From a checkpoint of a small mixture-of-experts model trained on Wikipedia.
Training: a variant of Adam for the experts, 441M tokens, 3407 steps.
Below are experts of layer 7 (counted from 0) of a mixture-of-experts language model. Rows are named down (a neuron's output weights, with its number) and show model dimensions 0-191. Each number is 128 + 24 x the weight over its row's rms, rounded and kept within 0 to 255. Numbers have three digits each.
Before each expert's rows: "comes before" lists some tokens at least twice as common just after its tokens as in all text. This comes from a sample of Wikipedia text that the model never trained on. Tokens count by the router's weight.

# expert 3
comes before: " the", " a", " be", " his", " an", " their"
down0:154114068097180132142131133091111120179158156149165135140113132116169098165121079130143115135120090125128101109163127126139101097127121171128120096140147099144132123154156139141133103152137101169123127166125174144140125125112176109166171161137133169132136160118134111143137153127143120125133143127112156128093178117153127143127098122082121131173100098109106181150081131139145098107090163092135120072112128129100115087145123142105099127134144117124134148085136145148137140104137135139121152110137144160094155148120108119126175125153091120120140132173127099181158104098121148130
down1:142106063110133112104130150126131128183195120140129161123110147103140097123108106164133097137108108152138122132127153103151125128111112166187138148141092139138113114119154130109105118166145119137091133182118105143049128118162093135126122124141117156159116121152102120137188125139149128083118126114167131115115077139161128134149130153145112124138111135144084146135139163129118126089153167123133112120065117120133147145136157092138101132167162144099128115082158085110096125169104124118122111129106118143144169148134175124127121107170130144142096077126117134121136168131133119150
down2:126151138146141160166152169096180121131119125162141151133125099120152123113135123104113150142095104114088155143130123106107133158172141116112113138133161158101144128075127144137121123137106130083112143109131111158072123147135154148084131191121136159119115142096134128185111189100095132129123105166092116107111123144150158121099115111116141121121099105103136108148113116113158154150156114104137125094170143159153121095135131098129112143102145096110147148141147149087112145124132119130139134102150151167124102136090119117099132149150077158160160155102157160071126165138161133075
down3:119129096099121146157111162122143134134072138121166177085092100140107094128115174153148135115102083157164110165168138130122108098159112096146100110146121136152134175122118114130120121119122129125126159143136110109124173105123165133132129086129154127138120160152079124097124132113155162155085110121101143140150120058140092121095131125144135121124137101107097148157146152098128148113138134142157137147159140152123148123131182162079120140139108098166140171138163116127080142108120103112139125135091116114126111126138069092130114136101122077120126112080107131123135080133130128167
down4:106144108147128149133164133108139112160131097136115166136091127154122141169105088131150069141127108082167085144128143146117134132125127127112137126134143124099157137112156137094159162141092088140125164110135180164138110135123124113080121126158085157140125133139133116173117107128140125123130083122183120134102108112130145122111142119091139156153110173154109132127146155089136095100169152091142140127091110150151079172075182139138140141133123159141112166096118137098149147123165146136119097131140112120120170137145095128163091140128119162138180157120123082148127129111144125089
down5:124161144114129143134103147131116163138121146145140105152115132143122103122133116144140098133165133126145150125145124140161149131096128158094117113109115085146152149095164148111115130141118132111138128173127135131111088118137145114094148125110111137215097081144156144157127117121127089128142163155122138112150122131111148139091175121162136103158085092149126131129163109102107118122100114086124144157082148132097132129124150120172113129165134158157111111127122136071154123107154185133143159132139153096127158126139097152145081107183103187167118154128122136104141141193135095087
down6:111149109138129110088144121137124148117159136122170107112083129185148116120131112113107122143152170063162102129143125106095145136115160085131177119159139139181128127147151140153112075136156096123110109119099152149132089154117104137154114116131114099110143145122121153137126123118112162148120118147107121099157098114161173083136111129134114121120093139140108142067106136142139121125159093130088134186172121170132106096160147118137098104122066147132102087142150117172136126108152139120092143091129107166120115149116134145085110136146155132125114159152119126100125132165163135163
down7:187150131140111106154106086106153162141073126101106109137134106102152135123156180125154160163145110133138175140128082162142151134078136101115122086103123112092145120140083115092139149157156119121138132090108088120132120120140088159129153090112098161114109123112124130125130147128116135138125129127115138117110124125145116137170139124119160113134114060132143127156087163157117101111158161141137115087120088146129103108134134112112141157162151114133095141143107153111113092113145103129141102108149116158104112112153131117121100128177114104083193107126160092143194126124135103130
down8:112102181120095090111171176101086135164090096095127099128159111142149146110155155112131162123119110162100125159117155160106138178111124063147079115112106138124154137103150139133138102110118122124152128124103141128126109109143133106103116132093137150126123142158145122086108114105118121115139127109135155109124119165136136097128133103108079161107081161099122121127155134091152088114123167108162097137102099129090158093131144113124114142074118147160135141126163139176129162081152130124114068152125136139136142136151130132184131141109094154107128167112097127152138112113125143112
down9:136153126110148144131131123122147087093091111149096105137119095136093115145113129136157128103072148123146086104154113165127102096113087078169142159108125099146124147118157097138137165102188127121152185145139118124155146123108115114173101095153128115119139094141118127092119114113134108148132169129142152109101108121086114118132125110144151168132127141122128136163119143130134109106124114137145127110103125154104127145092116110137115143083111124156126116090088111124132165220165171136106139194110093135154136110133114112111167104137134149149121155165108123128078128091115113116
down10:108120141124136216079125154108136155134126131108118127128104129131103112117150090135120139109145184160127151113118085131112145159110123130112137113160122126139081120121110169124179147119113095121110159115060162111152126139132149090128125114127137143153112113134155114140088105110154161151121121149120106152090135101144098113143116116146084086122179118135129135120112167100131160126073129150138145162155147156142116125145163144149167088095167149124178067170147139122135089115131134137119111141133152146133128135115145114150102120093115116150159151121088162094149148114086146121
down11:138152129100104162130121155114097112114103123141117104109150110137128147123064127142124119118127170137103136171131131138161134106138087146131118134139142096102124131127149118127137158150113144168161147159144122160093158141160174139090146090108132136129120105147124137146164130114146149190102109124129156146130128100128142142132134147140138130135108123099114150131106102120089097146150135087141101120000137141145138134161190136124118125103105164127145138062123140135165148138148151119115128143123130128110089091102138110125111164118095084104080157131116132124123108127106101141
down12:169106143118174089080136129104085131128154130083124118137102115103130140132130086125093110139175127101130086115141143166178109125117160134101149160136110095131143113127106133135112150153132131166128172130207123127122129132094093127132114100100145120180120122140131145131107138131122119103162094137105111141097182092122119145104136139140100126116143128093120186196142130123116111140124117083163162148129133087128101127148114152086084145137112114148130133150111097160103116144122130091123109147110132148089111129093125074114135118111128123118119105111176090114114138091152106148
down13:115109118116127112158151115118113141101113123112125186112109117144144079145158162081120168150106136124120140132118133146095147111137152109139133165125175153126123127133100142151161156102177125168198124109123088107137127099109134102109151143170097096155175135180146142145100136149122138125113083150096144161102159141104114115123131118081109122109109105104084100142124075154130139130092103120143073160110150110111169143130092144172128138138128118144158090123127101144090129128146109134143126162145094094111122163144116127124120158159142109128104065130114113102160129142107133136
down14:140118105137131132120132135166148175081148118145129162117141115126111200139134094166110159116128098095154091122092110125123106130135152150134138131127124088126168124112159130143121126124108171123143154158156147162139139130135150140166115149151160103137125112107126108114108127069084171114098094097102114166102117145103095171154132154096120127086145092110163150165108162152171121154130079098139124114174127126082084117090147108112112150125131089165135118102119145134161139157146145112145125104126121152089153126128112099121169112118143119107104139125104099161177126115111145118
down15:110170118108136124121125133159112110132172096121139159162104107117170101129108100124152161143134125128103091136150137122119110109179095129129129127136064079110133150124134141046147149110141113125108107136089098112145137124122111140127131145132131108100103120113151119172185120146160125088123161159176142147166140103093106123113133131125100148072081103120151122131144168104126124097129100127126101157104109198148125157149095094100106137138107092143146158154133117105094154074145124088158131138104134151128143131117137146128139122092132122177158137129101132114125161121140106118
down16:093111074121134151146120108147161144127164147083100118171184128131158126135167132132118100113147098129128179137087139100120140100135129140131132155128167123143123144120143109152144117069121149153098099132117095138117141127114142119150140131118110126108148158112128148094114127125109156130156106119111126143123125127125134107133114110086158080152118081155166156143090117140132131097100139168148128144249116140160082107136132134132111125134121126177090103129132133171159123138122115129129101142142147091135122131116108131065106113087138112121111133141116082120156121143103138169
down17:077156156142107153144131143095079086144073123127174178102133130147112170118120163132155149156092100100103135158118128114141143161160093112087110115170136146159147130138116112132126128092106143121154141153121120119134136095104169118103123097135144135098137100088114154113145128141130138170072141144105125131120083097171107162108100119152160091102109130097147144170174110120138124099104123130142117104089117121123173149135122170104117130107135117152158145112159103065153141143119139140129132124118106091177127114165153129135123142125152170112147109120128155128109131138165158143
down18:119118124174165115094142108167195142128099118163149124097163164136101179139147170171114139163131156156101089106120133118137105121156159112109108146106152113120117157100137115126098127116094113123125174103100117105161130116130106145129136135166109149130132119080120142142156149103136140133121128116118141153092122127144108150100171125135145130121074111162152136120127148133145097095184116115118135112087134115131136142100079121115152091128117123163156153107156124136094112136116106133129105102193106089138107141172103142115132162180162144139146104085098143103113147149170108134
down19:110136139196123132146119140098150127110149160138180125090108172132113147143141136165122157109146121142140125183117117135124131141133120141080145149087143103144107147118127124143157119151122115124061132122140157095061133157115151164135137109128116080114098125109145106102162123071149057100108142146141122114085131111101147137141118118133135126158136128109098118118149127134140151160145107134121151107070148131116097110130121116128090097129115153121127173164119082136103144133150131093197142103131128121098086135134111137151166073138147111088133094132103133124130146156121137146
down20:172133120094097128100173123151161125151134163115124094129130123132140155139104150152136162105119081105133088140147126104135154127102140139095118100084157133114128174091099132115094123116092074177126125120115148085132169172153130160124111123110140092128162127125150171072126142128146149107123108113142142142133148167111147117123098134170108167134116081094144107112124144152089109156073126125130143162159128122106116176140115154114118116109135150114098085142148110086151100110113148142143115148126171136111109116147116102157172105134158130119123118140126127101175119135124067143
down21:118138079173120160166120120137138112095093122093119107112114149111116114136079156146110109140178122126111106156119132144118121126128126146129141138116130103087124149094125154066175149155107120117129126199105127154120131177150167145115161105108170115091127108126134168115174138087147155169117144095154166122140132162184133174096118110128100154115095063138161127149123105110121110119095160108103149124140140132124157134121143145103152140116145137098090134098111122156113132133145126105108091105142105143088119136129152141097112123106129167144138173168125143124135124116119167117
down22:128126125138139125147156119135144120122136139117118108131126114143129102102071140101122123155153110143126110134105142130133102125115085096109201140119113109145160079137133153108093086130144169167131142136130120123129121123116111113129101137134142113137148193093177117148100192154109118118179089152182157161100109130111120102139107130126097113126090176139099117126117095153136158139143134106135089129107117115118138112121142104144144106107119137180183113082152146151099175113144130108138148109139143131111101113118133139155121142191130110103088114184175135114123175098115132123

# expert 6
comes before: ".", " in", ",", " of", " to", " and"
down0:108149118126153130182121166142136139156132165113128180084127131144133144102100141152134114099106150117100090103143102100136112122134140083110145155167134132132112106120103081088100085117107093142081069113132094138126165138152138100128131129157119135124110152120139104116137148101091130148119092145084131079148090136146112117123151166124079128166124112145120172122137172151144131127105137160121133083123142134135103061122106109122105154117164135166121113164150109097128141115117116143151081096095100122144131120158130064151125129167144103177141133132119120117156150130131122111
down1:131165123109084136174124088098099140141127117153152117129111178129115122166134153107116134095098134110156124104144113129155120106148124130134137127158120090137143114161092153100152143091117142120112113146196116092123131123101152158098136126143143107129133168127173170144129140130166129106147121173099108154111145128119178153131099116142168150134144085107136097105151144186134150107148080158132117175206145113111120151128156133089104125166123135100143108162125124169128126124128124154128171120197125156133111126117104135127150127130100142160102104120162110109147141134157108115
down2:104161134162120067158098128161101127151117142121122095087126136164148158160140130139133125120108102116125110125163154127141131164096112142117133099125146116102162106152075112131111129153113105137153107097160144089108133125116137127134097140144141108149113169177163137132145121152116182107097129143082051144156178131141160122110081118089158116121095149153134146160096097132149124148092118133151108132140127124116069142168138157113141165135150130130153148102172146077161098128098155119134128122126137097093173125123141102133143143154135159103111127107090129105141151143143148128
down3:089127086091128131106157171096144110081123144132117111098133126133131143115109059109144153108079105084067099101077118149145130144117137123093144106108122081138129131126124150108170150125133137100114126126163095154141085126124084078150130140111096098159152114120114113117076122124147131113169127126144145136136060145126101122115112124150109112162118108131095104160152122137095123118142145102127162161080124176118153113126125112140139109148119150152122108150100110128112138103158125122105129141091093086150127136142096183123159108142167143175127136149106136136139105153123136123
down4:117093181099121168179140100085131119077107159086151132135160133121121066151110124154133158100142149149099119133117109163112152101111177112114130106136156125138109141142097165159085140128120149098091156068145120128120111114137123139124117117134134107119112137107087117124153153099124133134141148142057154131153123126169141162124109124150113133137145094134105084108158103144131157125099097117174147075100125141121129173145144146127086168177167119151134135135158123127106134132113079141132145131154083101169118114146148112155158145112121115152129125140113119154118121115150101125
down5:131151116099097107172129137129122114094125166073155133146128119152167177106165114088103132159106130136166093155123191151160112155167108147118129122114098124094117118154143171132146081139084118140178137128123120124165131116090119103140104176130115166150145136135117104131119177121144143135112133104090158120096142104124135128165120084114123103096120135120160120102092107138160131103173111133114131132154159130134154120093131118147165037153110142123152118104164126115162171082105132131130138130152135126124141130133119120101101119123110103140120126088149127132141108142133084136
down6:132050121128163097130121160169079124101150114159155165117128127119099115132142094129148102139140149126127106119172150106102132120158147172136155133104114099142109081165150125116118155136118104127131125137166117154134156138135132106134127137102131107074112142137131145125146143084124117130132099143110109109130116111167147179173074113120094131143112135150143145141089088131116126085142139131110178167069146164114107115129117099100146092125136109155103122122148113143159099132152154124107105116155112143187163121136107121146173136160120108133105091080069117137107145112143118139
down7:101158142135109135123114124156151113118126107145134104135152156120105158153129139099095151153147112118113145094122140132142149149153130126096130092120126126111131158143122140137124097169060111157103147129162157112131180139128088137150100148102166144132131103113096115088131152113082112117113148139129136143153104073083094079119111137119151183162153113129105148137147091128145160155117189130116129103114139127167134118119118153133173117166123128161135105194168177117139158105125129117157133127121100082116102113109121121156116149140127115088134117145180156129155098138071143101
down8:112152125136127125145146114112159123156115132100116142123174123114086100121111119065131115096094142125131091136106085149192110100126117130147158155131159148147137110137132132133148127112128138126141149137112143126082136095135154136099107124097130145114127143103091106124103135097148165113101117129110089137148154105188120144120157133148075132112102206098123215063154120120082176117131136116113124122114115126128133105114146113153095136111092153136128131112071138084106121117161104129118118131109129100085119143120105109104143138110161124153152135173137154130134132132171145118
down9:152110135133136153087107119099152132079118118141138135074110150152129101151129088121129126109143179122128136092170098098151163149091094111139146162127138078144170140125089129189125163094151142133112118164160123131125108127077153099107146102124125109133136117133132112134116112103145120104118130140085141122159149107119162149082118128095182117123126107081097090128113140118119138145131134136132147158186162157098071123086120127120124143164139107136145152124122107133153115150102148158105133146189126135131115145135146129160134161152135141075141119103178138121111118122160133092
down10:127126121118093126108122148110137145141130117136143103099126144163156089127133124137138150107177137155115105151123142154122100090146119123122148120156139170141102148108168138111091166107075108148095137104114153141128114128138141110133134125133115156176163093180157138132089141150116126123098132129140157111142154123120114154117094111149120123145123043182113125094136140149144129099109172130148125096226150115133124142069158087098129138103131126135132161157148152150077128126148126133146142118126093165136125156132120130156134140121082123125173182134123116129090107112111109140
down11:107167139129109144111103128111121109130166147121098134153122112132145138126133175124151130133172175118112137151143084156160172161110106137164071128152142088096158128154057117153074184115150097108126110154134161148120120087112126136155175097153099153123135128096141144098113116128129111142130148151137101123117163127090118151105138127147139088159132128113138143154133137154192083152153095131131109126195119108119129127121116120136133113132103114139109154132150152095089114173144149082142133130087128122095141126138123093089128151145148144162135150104134107088104108141113132120
down12:117152153154154107109148158177102114121130143136127108125115145116151202091111126170137101113099110163144119075107097136104145138137146113129101107095127119127142086132074084132133116113126164150124174124120166098138143132148145102122109111090126144119069113138121082102132136128148120129143125141155118141123164153117145132090126098077165149131135103136119137126132117128114163154164171143125105102078125137133102121110101133118095170183121158149090122191085120153148128141104152109130122088099092090167112134133136099149135111134133168110138140126143144128101111121103115092
down13:122157136141145090096136092096101129091097145151139117105142133108135142133138149167116098165131129126118139122140093090121088107146144127149130135109146128130111093132098083143111116137156163064129159158124133140141140105128129121092103135121126068144141158105115093162108102117183095107148145128141107147120124124130123175136157174104129119126080139086161094128118119087162125121147097079163193138100150111089116135164115151172137139104098127118101135125092112159137104134130116131107112152151126106097119157150150065183124113095148156154125132143101137124142155127117114116
down14:061154168141099109116127133148083089125124129168136125109130108075164098104137108118136140121160113139118078139119049112153124077125138138107169126160160104144105141170129143141155108134104111123107120136114121137124122125111061136146091170114147124119154144129150115132124128136099096152171175124149138100123133140129125130131120156126121110112155158119126135135122142138125136109133136114165116144080134133120195109158160132144096138154113119116121082149070106150076115116167146091140116152113118112142097137110180111135142138096098160134096116112101104130110165107129135152
down15:103122102153132127133129124108149118088166129156080114155137152129137113145126116136124105163097148133073145115131120160134161090107147124137100199168101110112110148112157080165115075128120121200119110121139111124133110099165142110130155107140152130130072154144104170135132127170106115123129134096114138137146115125118135079149097126127142138096169133102117133092096175112137110102113110132129125149062110169116110121171095108123129139090117145134115156136125118129172117114136134099098152170175150154146116136123111151152179108118141126131099126132124112106097127129177117151
down16:154138102095128142161108133162108108146110153101146144151144138116093162148114100183075099150148125073139151125138081116155137103152131172155091137128117129105128135124142131124159100117121117106110140143160136120114133139144140136141136137126127132117145103111126113108103159142106122105128152102132136111069119137122104147112137141151127135152167063085123130139090135111138121135124161140135164140224104131136115121117124159137137156121154094114110130127106135155151136101109062168123101098116164132146100109148146101135104138097140141144160089173135110099164082130177090102
down17:139157120139090130140120123103141134122144120121134133106153174165130117143133125115147055146118139149161162137121124112150113184110096139140137120148112132141130117153170142145139152108107117113138130150120093127124122128106093103106101108161103130104141177105078158118085140103110142129128129145109119142140119147139114132134123141096122113122156113144150115076141148149132124179123098116101112104255142138124157102087126128118162123121126084109117131103135106134148093162128095113126186159135090144142135071141133169161120098139136136110114139121155148149150132109158101122
down18:146097091111157109108185140159139139144152109091109149152101111122098131102088141105101123097109135137136127118161120128116137134102170162119124175139146130126174101126118167140155116146172121127119092122124137140145125119075163138177122111155125126100132146094139134141163150142145070135138086123138150060136129148112155128096153144117139121132129145164088129167107112155083137148112137125117134115107111130118147132090141140078120095114132152088090088107108137116125142149139113110154090154077194133118144135128125126104119139142101111120129073111113139104123158131176117078
down19:099107101121113174121124119137135077103114145149142141121133148156128172125090116118111126143152165133127194135118106156131155110104111154153149137160129105144148152142108118136115160123124160129124115093149121119152125137141162139067147107116149133129132157144126090109147162107112135122082123139096156147138119114155104167159118077139078143138126084122087130110096152106123186108116101130161093114170178168136112163114111112119138084143120089107128108163100112139135120090111102151134162155138143114127120119140162109105164151072110186145106121100121134122119132131104176146
down20:140135075097116122163086154088134148130136118132106120159153083085168102097098126136106128144123130122116141119109094095141141132135128156127144123157149088138136167135130101119173099138130154110106157137126118152108183139086132123189134096173144103163138091089151121128109128137135121138107108140075141099134137111086107148125114105114128121124119163150106165125144147116091124124138139140173160175100148133062091144155139158127126139146140183123161137163115094097135160147099114143097118136154094101092137094152132146144128106110149139144125118153134143079127094161109120115
down21:097098104106171111124114110125145184136139155110139162136104120092128154123148139141082159132141131097146154132110158138116158142125111157150104094130171152106150071147126088128105135129116144163140133113169130112090091146142177105142125150103130105139180111121097134147108099158118140094141144149173132148114166081156121149107126139151152160135104133110146158142142107174143124191128118126106152141207099111129112113113137114096115176137123100140120084125124121135109134118094142131159132104126117136125077095133133118148114151120175129156147092119142138109126109173138092100
down22:109159127074107154135117122121124125125120144107136091107093123141119075124105116132136128111140114142138084155143094159150126137188103130106152119142062086120141112134139145125088135118119082142140175137098130124144124138132129127117062111124107120130121206163135170113128164135152124110110138094151110147159115136112127140138132060154096151151122150148122118135152209131140084115115143094119138179120129128106139158093134135174112136129146105089140157112139113166113142133141140100091127153152120166098149134113125153148145131134126140112138159104161103135123140090117116165

# expert 7
comes before: "|", "-", " of", "ing", "th", " -"
down27:076177118115126095105142122138145126118105129162129116129104146137148114119124104074120128122143142128132120141115102129135146131121101094151140195137111099179085120107126156083107124085169160140150176126117152142125142135105131148159115174188114136137158127116131138112117097116125140153132184103109151134106131083081126128134114127123128125170145141151048108138151128131170124149116115103127103146157104131131135104142064143117142111103116135166107130062164113161148136121131108139099111183153133149137105118114174140099111115147116147124159115127151130149146129089118105116
down28:143133116059168096094157102170141121138087117104086122115147126158093163149123145137128108127136122131140141144144102146082109100150102113162139091086132092137118131155119143184107139121136097158150091122118092149132152136113080109103134121119181154130115107152121126126120118157142113128133141135110140141130145182044157148142070154159087121112142119137160105109133098138127100146103133120134144120190175100103135099125119152137120141145132113154097146140124129121121106131143121125145108139108157116111153080109115122131141107129115169099114152125157113122140102121185084138
down29:131113141124116126129065114139090135164105133142121104141135118121109075075140098137125115146143116148146133118099148128169120137140114110154125092139155139133129045154144147109133166172128128129150109152153140157113134122092123137116114133140138149098157110126128126177090119123085126138122101116137144129154151181110188153095111135125162112107084179105163147087126140149109101112094120168137079104105153087118118127136152140098126147130126122128122141131147094140135120141078131118145139062158132131096139176130154141116124135068124149119113135115128115158135126100103072108
down30:096150111116086160090131130175121126100133144128094130112137136152146115160116129189129136162155121095136158123112099090154133129107120122117105102111143145087085122112112138142125135109089136118108152151092124101135105176121105148176130099155123138072112151115137123117123095125177143084141115083132129132073152146147128123125106128151111140119111071132138138112113153134107112141112105129124132140211143128171121157115149123122103073116154142110126088133145175154146097104120138133128116105127123154163166112139138104137094122079150167126173111111152105144142127162168128108
down31:116140130152180120173153135101134126137101114143129119104144156115090126109116128137139114127114157136143104171137117122122101159162106105117141154157109158161101149182141117134153098136124153067145100118134130135113125140088167121121137124119209149145109127128138097124097132136116135168103104108135138117129141120129128113123097164133154100157103142092133127116130069083117173114161137095130126107190148115170103133136134123103154148152115062125141144117164103079177109127107130122085093121150144100125129136108101078179159140125131144144122093113144142106142142123095105137
down32:138124177132159090147165123099138114132127160151122122101157167104133161132117090128151145082155139106147103119145074105090122146124098136123135120094103110126140129152136155113077096118105106157159160106129128141154155117104084111110126170147160101143111104159103094147073113169165138097131121110090107141120121149122169128088115139121099094136138148118142125091088128116137126140119135126083153167115094097115130127128110175157121159112143089102103152167129153144079121122114127172131120144141103155092170161104122090163128141140089120124125152107119143098123136119121096096
down33:144118126153123121098131155133138134123105101151109156124100098169136175092103113112136125094144158149140076069122142153171098111174151096149152115139131153101149150117154112131110162112075082118120106122146115129123105141138090102116151139122112142134127089140107146112121175124137174080150164123125127155149132106145099133114165114102134173125115153140122133107143198120114111127150133088156125146166158102106147081136153151114108162118124133132173139174156125125087117132147108138111149143109136172165140109147127114160109101133116131124165160113116157129068145148159154129
down34:115101139103129147088140146123143142127130107129128146076120134091148137142118136154165141136112098155158096115165186104100099092111131115104147146111088156114139155125141107175110116108089099130082111126149120148076128153130118109150118090153102090117069088094145105164150157136160155155148128144118138173127076102132084125148125149062119152139102143124115089156123135138091122092125145115113102157127167151104158109130132107132116104126089138112140094134135127104120140146166105104131163145118109136097138124132077121099162108159138152158139121175094135119116150120120109134
down35:116098116134132115118095135137128141120189112135109142154102131144126194151173123126099115125113126074145126150131117150175127131082147073147109113108066116140135101151145140120085142133164152124152138133125115094151143083154126114090114093103119116161140133155154182131144115175124164135140124120092133084130107150132175122137144129091155153119148161124147139149122138154146123118140143148128135121201158112106111143110139130101159131137159103131125120158179118136084096149117106144156116115172149160086146135092119117117100113116105137128139120122125160136175087108162119152
down36:134110140126133122203185164107141151143119142107185123122114138114104162130150098142144165116129087120089153108171112123120114145127114093133120091106167123133139104122140182148131163069093142112125174170143087105100122112135110152138145171123134085109137131135134135144117129097116140152112133121134133126125104151094156116098172138130129120128100093126124161085148126195119114140119113118133138131137128134086129146132086135103110117177126116175151119088131122120110129122115117152143135141151113109124124130101102098069119154158105100118186177109154129133113152097094123119
down37:124110107113137109124156178083124132086125154146165157144099119125162160159133127098130120127159132140124156074153117126104130111129097081148144081124123143139156085105118109112127140133090123156195125162167135134111111123072141110117113120111108073156142153080104120154141162137168122133161106147132128135119132144128153090126097120102103172128092124077071140099151100153148114100131116106115138133154106123132137125098141145142143119123112113113145136166148127152113114140121155159086159152140100092189151203134125139144157141138108111140145102119125126114138110094123135126
down38:113156135134189127140121131116145137142112112065135128130095111094194113081116099162186108156106100090137105121146106102157115112135125140151135145155123132116100115101100098123136172157095121139126166080151122148102092105103123103146102098117121155158067098126107140144142115116148111072149116148148109109169127131153135133144135116141144107103092124162138117125159121150146100139178143142144155121149140149116165138172119165156136140158126159090151158106128096114175103164100134170119126134159104139132153113122104152141126136134131135152154120111154148142123092160118116158
down39:140164134111144082189160167120132142140122143131141159049128106142111159108127113149114114109147119140145170114153165137145139130098168130127128144154143084138115132084161170138106133111120152133104114134106136125111117100166158120138142158112110118173136124118112100117170148152169103146128130174136128152174103098127125125129182159116175128114110093130158104140133109103133139108144137148117125087090139136103169131124125136147143169160160124138089118147102184140124120135150134100175100115128139120130109111128086121150123043135136152152114106137116090141150130125105146153
down40:125112113142134106139120143119164156118164163135154135114150178098176131090152105113152103122137096137107127133104078117138162135093099151138136088171168150122176106127140088119114145128125118146143105158117162140145159136143140112128126104150135141145157107138153136110103068126143149076146116134104124152112141157121179147127132169139110101106133158144168165124133143120143146114155096146079169118126134112162126148141131124159144167130168120097159101128070125151142113122107081139150154170146090153094112101118130066160144153152143117108136107114106112129097085123120119106
down41:177126119142116171149153133126142114116171165100110130109117124114175138098112103164102101124135123163133116133134116141154148113163144128143135106112111122127084179143150151100170106128131143149161126090096136110139073096095149141169120110143107095151101130167110105117150168113109099134177126095080089132094129128156150130109141161129164117137094125131134181107158130128141092139101136154142127152138110132122165124114158125092119112118111106124114116111115158119096110155144151161191155142113133062175122094163098108134113109113166135123148142106131122108110116076131107139
down42:139177128121144112117131107114110130135164161134128149129128121134128099184113123134117112133101106152143113132076140134110090133152120128129162104126132108114150162141087152115162083128137098134156104136091145128148127124110117122143164118135171132121091132148156096140086094158119095163103143151154127119070112135121126156107135135111140156150110117117085130124106159140195139153123142113154083130195063105105163170098148144104114148152122108116165135092173137128125112112064150157123164127164106106143168102086138125154146125125142132136158121153101155128124133141111122167
down43:124166114086139086163105149138135149092147155142158117098101094107113112090099111172124124131078093131105132089143127133147118072153120149127144083129163093139179102101089172178134181116120109126127099164106111149130168087133131100150081115150149153153162120110160154131119152143115131156102093113160115130126130154115172118111093160101150181112116168117095153144116118137138092107133130123167158110113135146119081149096161095146091119148159126137119117122098161122117126125142113138153119135147115137113135147114142122166122123153169131137107150110133123106108106129149121139
down44:114176134168141126151120102095170108129125135132113156129151138092137169114124141134104133103129118156108123132106053121088132135158152088131150131088143130153119118130127122114130068127146096106143146159125150092093098161125191151092142130109139183088154130134111100123152153085140164140131085089120131117128183154141128093141173083124120106126148112130112116138148136151109077148159163155120121103110132124113121132116125134121066194139130117096147138148136138144125106140094114134112130083112111145126133140150164093110122168112133153113131101160144132118120167121149135117
down45:090156099125118143148129128116145166161103092142105151169098114140147109148126120109132128106111105124130120102108119117145097115121157150178144100169147123143164094148139121132086175139155151120157130126118085126151081086134132085162104081130145146103146133131113120154112105117091115131134094105136187149131159115155095131149145081140087157154108132119135124130152159110120174107118133127085098136047118106113107105149122147069139122128099151117090135111163100112126126112138094105138124138106134144064082133117091160140122130106123140136113157120171124130124155119123156137
down46:164154072111141077168118095138139119070124157100135121141120115095160125135164147132183131103163128180117161133134103124121125130083124098131174120116145153124102076139140152092147100144160091150124112141116131086156097133062098152143105139130119124104119106121102125138107128145153133122102145115138121144099090115125125128132072108126118088132127115145078134134137116128109146105112141161137160117124143133126163118115095127117111119125113182147147135154136147172120123134141090119115117129076148105120123121114083175182121122078099112115143115100150119163163118167126130146
down47:151123122153130098110086138127124136151134112143112143146142100148140112129146168119126123115140139121127165146081174161114138121131124150131136132141136140153128110093116132135121100162159147185152119181133132144096140119121127153169170112169118127172112100128107133138160150183110155112127135135096116134156113133146132144134138120143114140137130113158151166165143060109118090061144110109096094136014131120067176126114144115139147125121115169130114168133119091101111134113161116123167128138127137127166084120129112149134129098139120134117120160129121144130123093109105139152
down48:129122130126131132180144166164102159089102094146184133124073147155095099108129110074125136133098143102144067137065123099134126123123138134163115108167132134133131169133157092109121125135157108174160161139102109072142112124104117151134154136132107138098133136116101101123091118115131164143109152112105135150088084099116138152094129156099105129161132152103121129138113133081153102112172127140132157112113138121157147110135103112143135122158134125104112135164126112116159109147114099124115127085112129086090092155148137147132103101131126133099123105136121109166184154149124128079
down49:103102125173142106171120101125126106123111112160088145083120140134125164138117095146140124151108103196144144168151117127123108124112117117121134168134105127123111176118128145127120081150093146123097144128126140142155166134113130124108119133125144147091149140151112115104123109137122115169118128145140151182136139083142154122097110165135156145117167091075087099149098150107123161190170160100146102149162132097115140094161148143120127111144100078117142185192122128144124160116134129164123121165140142130172132118147182146141164149114133149117150106114130116110115156129123136122